From a checkpoint of a small mixture-of-experts model trained on Wikipedia: 8 layers, vocabulary 8192.
Below are experts of layer 5 (counted from 0) of a mixture-of-experts language model. Rows are named router (the router's row for the expert), gate (a neuron's input weights, with its number), up (a neuron's input weights, with its number), down (a neuron's output weights, with its number) and show model dimensions 0-255. Each number is 500 + 40 x the weight over its row's rms, rounded and kept within 0 to 999. Numbers have three digits each.
After each expert's rows: a language model's description of what the expert responds to; "comes before" lists some tokens at least twice as common just after its tokens as in all text. This comes from a sample of Wikipedia text that the model never trained on. Tokens count by the router's weight.

# expert 3
router:466544542461466536475461556485482491497393422532460484439516524582490485492448583483480448508549466421537452520428477527477494500533512547491422476509495495524470507558470481535486540488546563471521520491462523518473473417479536454456539441619440502519503503528512513500449506542503514436526528498421548468484493537494494487501507468520599492486469551491449497497512465475544471479539484579444539513458485596441479445512488438539464495561481525521455529502415510505516511540519486469540516505483556544500552525511463468444512493499565409540499535471554515518440490515463569472455474465478637468505499455530456597521530470455493497497510549522561491510445491473515487459474465516521470484499467544498471479458487520437550448553467564589562479495570463489509524546554430
gate1:444498520503490452524420487457511477489495441474472482517506511428418532525506542556500421514457533454525485525548485451528492474513498497554499460450549446477582507450554473468422515506480566502452461559490526416517554493444499471448507434526532523543519493556502624494468501465502448452591423508582564502514559520525503486541479486480518425517455513503506487556474439519523499458568444446565555575510540468470491494511478551516482573518484537530499542541555509470511516483500542521469476552551562525546529545497505558491435526538477507539512481474517511505452497491434509495515464517453490503473472503445502532477483440492496528536494542524449489457518567495462544522425498514471423441575460488441556510440405530573546562501569504513560503574531429498536490514549437
up1:489562561577497513520476529429476437540495545516534553543440494470513511478526457524513462503476432543431518463467482501434525449491505520452548561457513476482533618507560502582465517516585446513489471476565539507519505538460462509544515549504515472446506474442519477469490546478482480542538509548440549483545468463546503584447513540513570416568542510464498449501536457518443495480521537485465514478495520505464515536450522464479499480469528494556440468528541555539502489500401499445492504478535402462497464522473510477526483536569583429516431438493431498534499522490524525531469496490469576498495531457523585458491545526527493470496475473523441495531527438577550486513474468495420495516479545482539494584473501501545528513500464562560404605549537506504491513463452565
down1:517529504487526576483527545458432530533490576544487596481503462508496504523523542520467504515508438456486481468458528556459470511516529501486473476519605592491403536508510537451431558530538492527420471504462450518480528506479496511523528523487480524526552510534473461554497540512507495523529563466500475506417488486552484522495553579513512496436600497458449561412502475440476498488435561474530491469504559466540484589502532448487445508477535584479479526472504501527543470501514526416530496467511505460452500564530464504483504453480535398481565489535571461517525437614543478508518560475453510498482479509484526468537430471431490537470486460483519468462474450524509535525564506485512574524433491505398436458514523449514447547542463579522533436467487505522423510523485488
Description: Occupation nouns and digits. Field or occupation nouns in biographies and obituaries, like television, football, politician, school, plus digits inside coordinates, years and measurements.
comes before: ",", ".", "°", " and", " in", "s"

# expert 42
router:567544497497474525453567522493509534424498534460454457526526439489560519462545502545512518463499452544525514494502452426462461496522437577442519527462385512466529495426539498550569485470488484522544520518529525530492483481508501506432510515528511576470493499471524540487492498514482484494509509480512607486428496501448597513500517492459490471449514477505504583566415426462428553547534533504477431485494544477464496543519458509537527484429501520534515543431425472538540461446512461482519486483528521489446520489486497502418474491525472519495470538519474523584498556515521613598490534463499483538526524589485503446538452486532548456490448568569473573547494491520427458491469550512520470491532494497451573435478576545489562447474489486548548512564500431487480525524497556
gate0:521536436553498498446492488468513470570518529478496533545505505602483523527475462481511480491527518471553565549419508540513552542492385519441556514491436474511546441503520519428577470530539501461525550540529522495555482518494541510508487455505500488470517455445527497510512484501537407512446494539517485422477564521526558519528482479555486468469485549467480494536507489485492482552466651616484501529468508492574510555499555516562519490547446404472467478402450496518540522446469562505523410535520515457513472447481514471528451434441493523503540480480606465610513487547536424505468510484462418485484560484492459470584488476499552504488474535524513500520478479508464503479505417502512516501397480487507485496465538500499493525486495433506498463469487495498508514568517446
up0:529514532476477531403499548545453502462506446548500533490480588481518510569583560413473479485478487437537478507508530485588454450506533451516581543574443560428465563501490431532504517452495505494457537514547461464493489535495495489487448460460497475502513499536486541474495566464433577536418462548477442562472567492512511438494462556530456535525579467468564408518500509592528562477515466536457499510528476474527534461469453462444433544497514463549493525536502516539483497586483529548510521523516446466505499491507553490485581488529549528509442510503435487453531501559529488546477552531496549493478523456472488483463540458522554477546418513498473422537491499571486446567452503524481519538513565521532532514509488492560509493506500489548457472583448510527590471485452454
down0:455537573609513493445495531412514455463483554505500513547469480454514518497540541482437478543561565518404559496502567521539466524491457470583473510526433499454448454483514513491484495415486459526468552520526526524547503585461494475478471467550452452513465490510547527504515474520505475508493503518519513472462455534460440488521473462507519456470471518555542529477554501449493566520563474518490501519556545567498447460559587467558432447469423523452479528498572557518509552507477508494439509448518502466464576440526496546407475472479581527506541489446480475439544485515507537481467504433478455487496478480436498511411580501461455500508498600532484466475459489468488426431540537573463541485530506535507467490524502594534440495468521529474584537502477500521476441489474500
Description: Surname endings. Final pieces of surnames and common first names, e.g. Bur-ton, Thom-son, Macqua-rie, James, Henry, -ford, -ley.
comes before: ",", " |", "'", " (", " was", " and"

# expert 37
router:546594520496468453488471525514570461509536516468510448506466538496497466532513501516476517469560441428470502506518430533469507522435516509540513454489507478472505497406452484597539465487426503487465551565446479518514512484556572514446478533503522426467442523427524546516492515438505494571446466457442580556436464530474524426452503577529517527422454494452558527555476483552464529490556549533475542522511562516537481481437453494557583439521524525522517410479550453476572515454512529476469505538543489531468537521536525550488552475518469486519485502444441507556523499545513558499503557453505466488466509504516486573578469439529493459492488508547468572535535434488495440519458424504494562529497590490485505491509536491448552452511407489463454525474456456493488555474496538
gate0:493491402447498457424484556503438501570486564486555498515487469495489458500487558507507583495501523487512536527447594509489590581506544533457524456516509434438504415495488578498446521563496510507483555524446476441544449529440507465501555517549584555461450534478458381469518557540556465513507523521507560459525533471544493437470530552479548520469529473552514523432553493539526500489505539578492526545522553514551498522463438529568535447552532468555462476486536514504472490490492465450491497517511469482502494557502481513442540479507478613504441534489496533495515445477522504472474533498557493493472508487525514484479578528481549554461443467521464495532485502508426512456429534548580523548497540535527556544527503499522505501520563541551496599564573475541519543512541526
up0:567488481488489432482522501385490504501537515518514412503491502485489477563494523441407560480467437541507497471480430399476473574528492416503591498471512487595441526510512562505479500487492453536474441519458466551467450498441534498588507521527520507558495442465484504493445560533470468525560580464471491457495507500471502442505497482476579488472568542480435451516524547540566517482524508531500453449505495513435452500553490520533433577490483400526515489545515457478475532466553484529496464538493478487471540530512456487464554471417510496482523519409474505470517505506520508468513529528520524469494481497579530529568473536529512515538495456525492455484496561583469553549480500522534538486512449416490484554509555537502518503543419486572538538492527495425491560417458429
down0:491520494539476458477452486436497471481528524563478514438469536514547518518438516527495493518509461462505529543486583523535466556510468519515578464515468436460460478454555503496540527538502461410547497456456428519549522516493569565535486461482475430466538492510512471508589558540442521513482499519534487491489582477494453465452465468493539509522518488500542467498511500503500511541525489558521492511497551541599538542524507525488527530476544520503520461479519525530575503469547465514494481491420581401422498506464525459450560477520526482499548452514518452559548424620461484480455498497452461467479542563442553562495534572526521543488457477483543535490478543577482592508522536500569527460550459436478392446488536479492469422417472531453513553487489482555556558538515534
Description: South Asian, Slavic name pieces. Subword pieces of Indian, Arabic, Hebrew and Slavic proper names, mostly in film and sports tables, e.g. Khan, Singh, -ović, Saig-al, Hapo-el.
comes before: ",", " |", " (", "i", "a", "'"

# expert 58
router:483528544464540504513480522454515445514426516415541365536529450568474488445491452585574498474479534506510460477450437479510504466439539540471454530475484435479550546549506562429476500485524482545454506437444491555486498523460542531482473510495466497508495505457563499531433472524471490499566528460549463459501552524522476487483504513507479499460433516459469514484487492497487526444459532449549467511509481559468458456519516571436521481491437474483473485532571430465549489525556440582526414434501539473397576507465529524535445504532521439524438508511454497438509511537532567533525533531506573485471531517511529419539478546587545564523422524510485491535454455543561480558431484509464502468492522513498495508432535534489535550534516516453496543555496512528445497532526577
gate0:479541485506529541491522501583518443449429548588460457542537454477612514542552428510505533486507510545507456521549522545515534523470499513448477518516449410516539518468506485526476455527516497500476551461553418493549541482490502472502465547457545496574506464476583517528513543516432511506514509462519527480464473552467508554494522554467472409480500532457486482464439493471512452546451453471467475565456528477557523433477505487480499484470513540526499444526464514508513488439506549558580617426484489496407524511550595540521500474542436517452525470476478480484508490523516538502480517516500467477510511494554542522482461541494535519538403523498643448445517559503531556507435406471444501562490504510480523530441478499542513551498499514481491477528461435606531543468492487
up0:488487536498528539474507499435493534476531600451498495575447488521414573467543495493528516475500466561548512522473478511497478584579533460525457438419449472430492535516516429447503516526484489490509449461502427559529549580413490488521523504463473504478478478459522558487524423528514523515470467503465512538523497535545525528564485461537549529470502491500524531464556512544453518495550492493518521424558503507577517525543422456441465553478492487402538429542531485433465471484452487517469501547516458545467574473488471428471527486521567432515399555501518529470504472508560502527478494534493576492519560480528497481471461539507492543491456515435508575490507494536513468490472554482538527537449494563491543413546552526578524526531514501501542479505443607567464495554527441
down0:449524538499495492470442557599473491492508599497431481472534538507539472523452414521525485531503434597578581484481529509511504466566544495476507465504504503580558551469467474532478521449494541482550526538497535484496519473493542541504520540496589484548477428518555468489437481480394553566506491492425513477500444529587550440476528463506463475443534548456473557486540441463479489512496481483536500519546398443502467488474501427470550511462521516533460536514537561494525538469529490503615526451568429453414456574507573468507452487473485513498524536482478557485490522482492474439500536506531491457499486511551447483465524500516520477509504439527556452499500495531528484539507481554490476535490489495508554540455455460567474525490430495557507448512417531490438483426461542
Description: Later digits in tables. Non-first digits of numbers in tables and stat lists, e.g. speeds "5"5" km/h", times "1:1"5".9", heights, years; also six, seven.
comes before: " |", ",", "–", ".", "0", ";"

# expert 1
router:541508577476534511520482475578492465457439472514491480516529462414483493516494487525543493585446488456406535575443464500539518588473499507455487455561515525507547431486536454533511511592477542470577499456505510484480483390497550521517515446470493530535497502463466460508435487576447458467438497523554522516451518563508578514489478498442522484510475461528545594494480398512479510501467555492505528502501516455432569517453484496445450542522604532508550475515515461453477470511509535473588543444498470447520533476564424448526540473506512460482505496509463545494469428522450460430542421569523487561565485469489473451451475544518484479452473460466487470531468550601551481490519529525513492452462515522489482500533455493509458533506518552453434453473553511498480458494473481
gate0:555466585506474464483501529514477453461504433437446517527473471514466471518450484543508510498486457509481462462478501491556494462495546513458445562551509531487445493504530575498505482487542458523519494510541528473456458495503519461503399518426518564487479528519462545503513476448493541547601458533577492445500474522554500479622469507471486397524477491536575525519581473433495487487481496436503431561497502475491448500427495492487498493523536506492539507456427523579471501535478476490550452507513526465505484552568502506505477458430493515514484438516479580489501506521449530494565455599562567499452503480426494500432512560631573455521499502560506513505481532489526511494484457493532493452493485536489468455439422577497527531488493465497577517506511530580436594475538539
up0:554475566546461472432528538420495483498479494471508477500494566477522508556480473426524567531516553553473583549537431460531489523441521508494457519521509533479478497466516467482574489455519499546502574503525419497517520522436442462604458587529481549530450494534483525469549512563425552504510519498541453470540496439453429505486485503530522474527570512537526569472492464484520482446533532475556506572491494431447528505486477524517583535437472537507490471518546428502510495489523518506539624473541631525502503492448498540472507535521554532470435512478524522551525525574565479501517544529500517560501468497489483520532486415609507441490466481491461442487476531510484526515500550510589527471463495449502472518541442487479420473430493454539447555542454487506490517525497531
down0:474508501519418419515520427550627529400528469505486510446534469454535497438476425486563578473516525461482534538554483482475538466526540489466568509419503458507502598492453473519486484500503461450572517469491449462482467495528428456460559514497561518511479499405460458550509507449467537565520528529591465543493465528520453441498541512483587468502465494522443511486577429526455479493507488596554512447507525546461533500515523502560478444513549506470547479479479501507517523508487525583487524467503515534524423498516527461444480487505539523493616488488554585456472509549414453478517539512527433535458481551475467517506496585544560496523483499547536439461503516418529514482542466488437478528503521519533562582467483492472505503504526509499484460494502507465539518507475497
Description: Line breaks, section headings. Line breaks and == heading markers that end list items, table rows, paragraphs or infobox blocks, e.g. before "Personal information" or ===Ratings===.
comes before: "|", "-", "\n", "==", "The", "==="

# expert 0
router:557500474461489506546546444527513493458564507436516408407544455489500501432482463458560475533475469553554478619471538559504498455495484558505463515467491426455500533470449473551459450514510517505490573544591557427478513438548500545455447480508541454537477610535492493498477496468474492507479437514492541565544533546449474453390526512431447452427544479508466518473533515502472447492542517450513476544494490557478490445515538497495459512488470520421477506488528500562458462526536570479465519451506511480436572489453458462521511545530416434560552563451513538534525509498582510533497474518545549499566522501514486522507492481493525517527500498465519568465537456523440372475537462532533482463503482480491487519508483514515526478466449526487451513477508486494409474522478552
gate0:478608523460539504506517505503445548552517606470489482480521569396464466474438479480439486507454511581494476496490502536509566528535453513515507531545528433508470571500477440448555492465497488495546498494518570479490451517560472474508504501523573460497518443532534463524487472463495454520481459527517493501479531537500487442544408494570475521423461447563482524473423531519604478511467484471484446457478582505558588444518508512498439515542488561478581508488555523452492441450495533476535481469489462511540524565516588502515518513433550491542496522439507505500464495448551550515521506548423552507467510522418467530554507527526484501477461495444543526537512553556401469498500478470457509581534483513513485471559482550513497432507506524456487548481555431552428542516517532
up0:564532459460455501492536419477485466482485394425550569444484501494524536563464582466410474497474484436581432530474480487455454546499463505382441520486484517537473560462518550484475546509543504457464555498550467459495514491486514494476576552506461525539510507480462466478560526472436488501501499526544452515499507451419558439504514466545557482560495507515436498483555526428467500424521485481546496520519552465462483538509465482569569456478613516494483507480481495489506512520460498530533430495468544508524476504482479441514504487528476575498464464506449528486494494472509412539568564472533559493587507549485463472588474465480478525507465544536470590533506468387549506523507462450510528475526513453474572546462504511515483460497561503549477485551517525517499431537540495
down0:532495497434429499457492534579518440510552491466545538555457546525499415492451515516510473519508501497488590523448475495532451553525416531627461554515456495530488484520536438517469541479584532487525534535456583492499549453494523477493411485536445521488573530549505483507452514531538500499566420487523512539491588558543500519467463433413566505476475515511489523517565460474476476574534470470490488514513464520473510521485570461496483446514524523491449545511523498487488524493486499440445513507509524429489516443533386458489506513546529561513535517501518525554443519503552485545443510487456481505515498462511510538528484516472391467483483520519512582488439533539518577457412563525485510470484489507551480490448518524460484520468523496375441451515460535421495523432496528
Description: Final digits of numbers. Last digit of years, scores and decimals in dates, lifespans, species authorities and stat tables, e.g. 200'9', 37.'8', 177'5'.
comes before: " |", ")", "–", ",", ".", "%"